Below are experts of layer 4 (counted from 0) of a mixture-of-experts language model. Rows are named router (the router's row for the expert), up (a neuron's input weights, with its number) and show model dimensions 0-127. Each number is 500 + 50 x the weight over its row's rms, rounded and kept within 0 to 999. Numbers have three digits each.
After each expert's rows: a language model's description of what the expert responds to. This comes from a sample of Wikipedia text that the model never trained on.

# expert 2
router:525445522438498488530518532454460439511498515478505466442562458504558617510506555495523493507472615449474521434552554462547492437441459527555546472433468529437526480573490491476415426421460512564644405502409514418551518521575516497491445537539536515477556436465429451452494584453446535576508493486533386572479468450487412427501513490585483478451524462523577529557600454436511526508568
up0:485471527538484486568498505532523448487490570517501511445534498489470545462376546495603487401547544485404668484440475421502451487512480507572483523379531619472432471420524526503518472475447598416498521499476469456490468549522485510547536506480476472554518402496491511488607496608525437476559553494521452494465444486500523540527511550447470463451460456386530521486513523440437573596573
Description: B-words and mixed pieces. Mostly fragments after B, D or F starting names and titles, as in Band, Back, Bar, and "to", "by", "y"; otherwise scattered.

# expert 48
router:483535460444501538533527553475535561535408526486509458524541489548480473566571514535439529497521516585515550456528569527572499622548561457444552573523532598511551533455457512462384471472545471518552480598540504433405508477538569464561535477537542469528482479499438558505389514515547509487510464580556476437419509454464462364589447528519493408474536475489532585486517512539595421448425
up0:460539466538618564579432523436545469481471528514506505546450452412481537446524509558521528482573549587424518530530571440542497560478466458528545574489544511505501432493557518456523525458443523437454531457442615511399483445554485543574483454492504419540518471591492460435463407537514419505607620457405498538559512514444552583570539522517479461488545469524462535582503567521529507424480
Description: Mid-word consonant clusters. Middle pieces of words and abbreviations like d-ig-ital, lit-ig-ation, r-p-g, Kann-ur, mostly ig, ect, ept, p.

# expert 47
router:406406441568465413527440477468528588464499491445501431506511566496504534498549588424500534502530454491531458433500536419502563487484520477490434511561491472580388454564521547536506441552550430590447473495546572525497540555535429564482437588575483499561584486430605507481524513575590554468432480506486498554553541468458487454504425518546531439521520473418471369452505439499526484542511
up0:471453506585456544438507468505385454549483485538397435623547485484519570452505507518413526427480413471522557555483586369522553618470494511534579407554506464471441493516553479504474454499578477445440477521404462525506520577552476560539487579530507485554496532532547515476509527518455578480506483499474457389499542503523566534458499488439448515497468464443555493533561537446646511525467
Description: Plural noun endings. Plural endings s, es, ations, ities on common nouns in prose, such as delays, drives, doctorates; also they, them.

# expert 17
router:528468529475480510484535551599461428503528526452554412577441450427570480538592603501475495581497500515479597476484439523429523466423545529525463534555424454584467470492436480586536387439479572481466527504461457475542478453463461486516582473437515463457436587460469556397498541558524539532484530523430507448508612433525436483498464471458454567437521476414436482426486466447559436504523
up7:523501544494548586561490521541482511487495575485493434505410509470586536555521497517485465487483499578408477505468429525562642468657541567627485519454410500539604507558509496491511472580518471531500518480515572480562538438450433520433429497480542479473527461550535408566539560534492426481598540440496524478487486514530521628496495435479516533509467438557458570567559439462487493516540
Description: Mid-word syllable pieces. Mid-word syllable fragments like er, or, man, ol, al in long words and names, such as res-er-vation, Dis-man-tled, Chrys-ler.

# expert 59
router:458402482576467538537455504521490608470525545471553513503581468592422490537434550468549567524483481476514481460433484522485474568493572415522481528509456475605445461539521526605578571462622457573450453519544600595444577523449461445471440492504525451548534446434477468481467496545477524501484556459531516480511386492445489491459588531489542452506562478538578474441551535617436507527512
up0:510504445570454492435493506477524563567534408576562435610509522531581538583401450481476508514544471521532430489418598553518515588580532503545527578478509427483450447447501504486593474492562534571578562456532475519489501563468425449479464455601415543495536442531473576517504584466607527461549568559524498437503532557502476542473399489484501518536474494442492443476541507469499437600493
Description: Letter s in words. The letter s inside or ending words and names, such as Nemesis, sunsets, Lisbon, mastocytes; also the pronouns they and They.

# expert 38
router:586519476494576498454480455494412523511560598450518477434505436529505506349413523479565535392463579494426450571545568560566516414540517496488449446501548518461573539551438453566509443486512561461471597465556493555469440553512450478415498491482408510489471469533480471507383491444440501574472553474460447566566422485490518520446513530452496531459581427514555493447564481536514524505549
up1:419547607442467491511554426418501473459490521479564589551494581515468464465543513471555537553488519515484510477532558483561483540508454453572572491483497376521491482479505468401543580519467403527471513494464526502525566516550507490531504540503488499555593543428526417525523388508530352618588476498483428464539566466520474506553525500615462594547477519498542433456482499531600546547513
Description: Space before numbers. Bare space tokens, usually before a number in tables or prose, plus French particles after de, like des and l'.

# expert 0
router:555613553573583459505521482499509521464568480471492499453513426530464490504555418395453513466548518498556550543551576496561415462511434526464503488590542476522554451466397510521494529495570442471539465414527471452579448522573476493462510526490445597448516443461463546422506557461567500532541587410513588466464415557445481494508538579522522554541491420546483584520528520510410530501622
up0:510486445470541514562547514531433456497553541524581558532485460579538533496497431463498431598599505506503475614475451581508579496514511460549492552552492517413538461495465463447561547528546534514484508539444512582536519474545518539477506484551559522440508567526433545428597639524492493561488591435512550526531481553367602474490439490492544468548476496567494381504480493386571514527544
Description: East Asian name fragments. Word pieces inside Chinese, Japanese and other Asian transliterated names and words, like Yu, Chi, Lu, Zh-eng, Thi-ru; also Chinese, Japanese.

# expert 16
router:533530558477456523569601510442547479498348519577531486479473487447544546497442428592534493477431482570610459473535522462541449443588428437466524488463503503494523468513455554565575532431527516515443514547489518523569379502503473598435472451478488501539452464505501441422476461520504398473456478450574521502503462419502552545477444484539441431546466599597536452471434427575473479477516
up1:441449522473508496513572494541559523550510427560496482492505502453535571526509476593556498546438517540494530456451471471530460456464469465492549556458442469458502581465459452538580487526484662557391532400502461440507421536577489581488496466467572582529468592412530415513515484628497457501540400450526468496492507423510516527535581485541555435586474584483542489469495480418484469502414
Description: Year digits. Single digits inside years and year ranges, especially the third or later digit, as in 1998–99, 1987, 1946.

# expert 30
router:513480547546492430490469546459544515488520513451428424479483603474603488482467409472479496467569413572411529457436536420468512439464445474460452573580455421566461484532523482534428582539532515472404542585548504435490477507513502469552450478520544477486541546418577584550508507499486442407448451584513607471542454462550509467483454462537473541371587533496515489469492550460477473479404
up0:471459511512492531519455590561453522520421443452506388481504462496532476454553513441532513464421468466411491544430520446586354545385540478448470532525462635570514499545531505471508466477368567500583484591575569498396495504520468564495557445428519499485469561485523511488559436530465476480510440530463499469574486511491439486478458436476473472490479506471522487489438537617490565589529
Description: Word-final pieces and suffixes. Final consonant pieces and suffixes finishing words, such as Cor-p, Disci-p-line, Home-coming, -ations, -ism, -logy, plural s.

# expert 25
router:467574520591524562536440464509551454514408445484508491496481445523437533509443589473459542421470435550591473578583546534523569476605556482558565485479540536539495525434485479535523541439637605483557437487555532417516548454551529598512516611509471480436465481503609463525514476482516510431468555509481442505490495548505487550511528480420589441568432511460523559519593498476462484555486
up7:537452574514554475584473601546563588471494479553429466632555523465441470481526493367526462415498409498542470555542497498449497458601486572520465472535511484516474520469503479554561495470531596486570478532563530494531526507583496523516543468449508529500524477436571538455544558502521562424465539495567462448497498359476401640545399418481471518498494551460476477478507480489557521495463
Description: Date and year endings. Final digits of years and dates and the punctuation after them, such as semicolons before "years ago"; also century, when, where, until.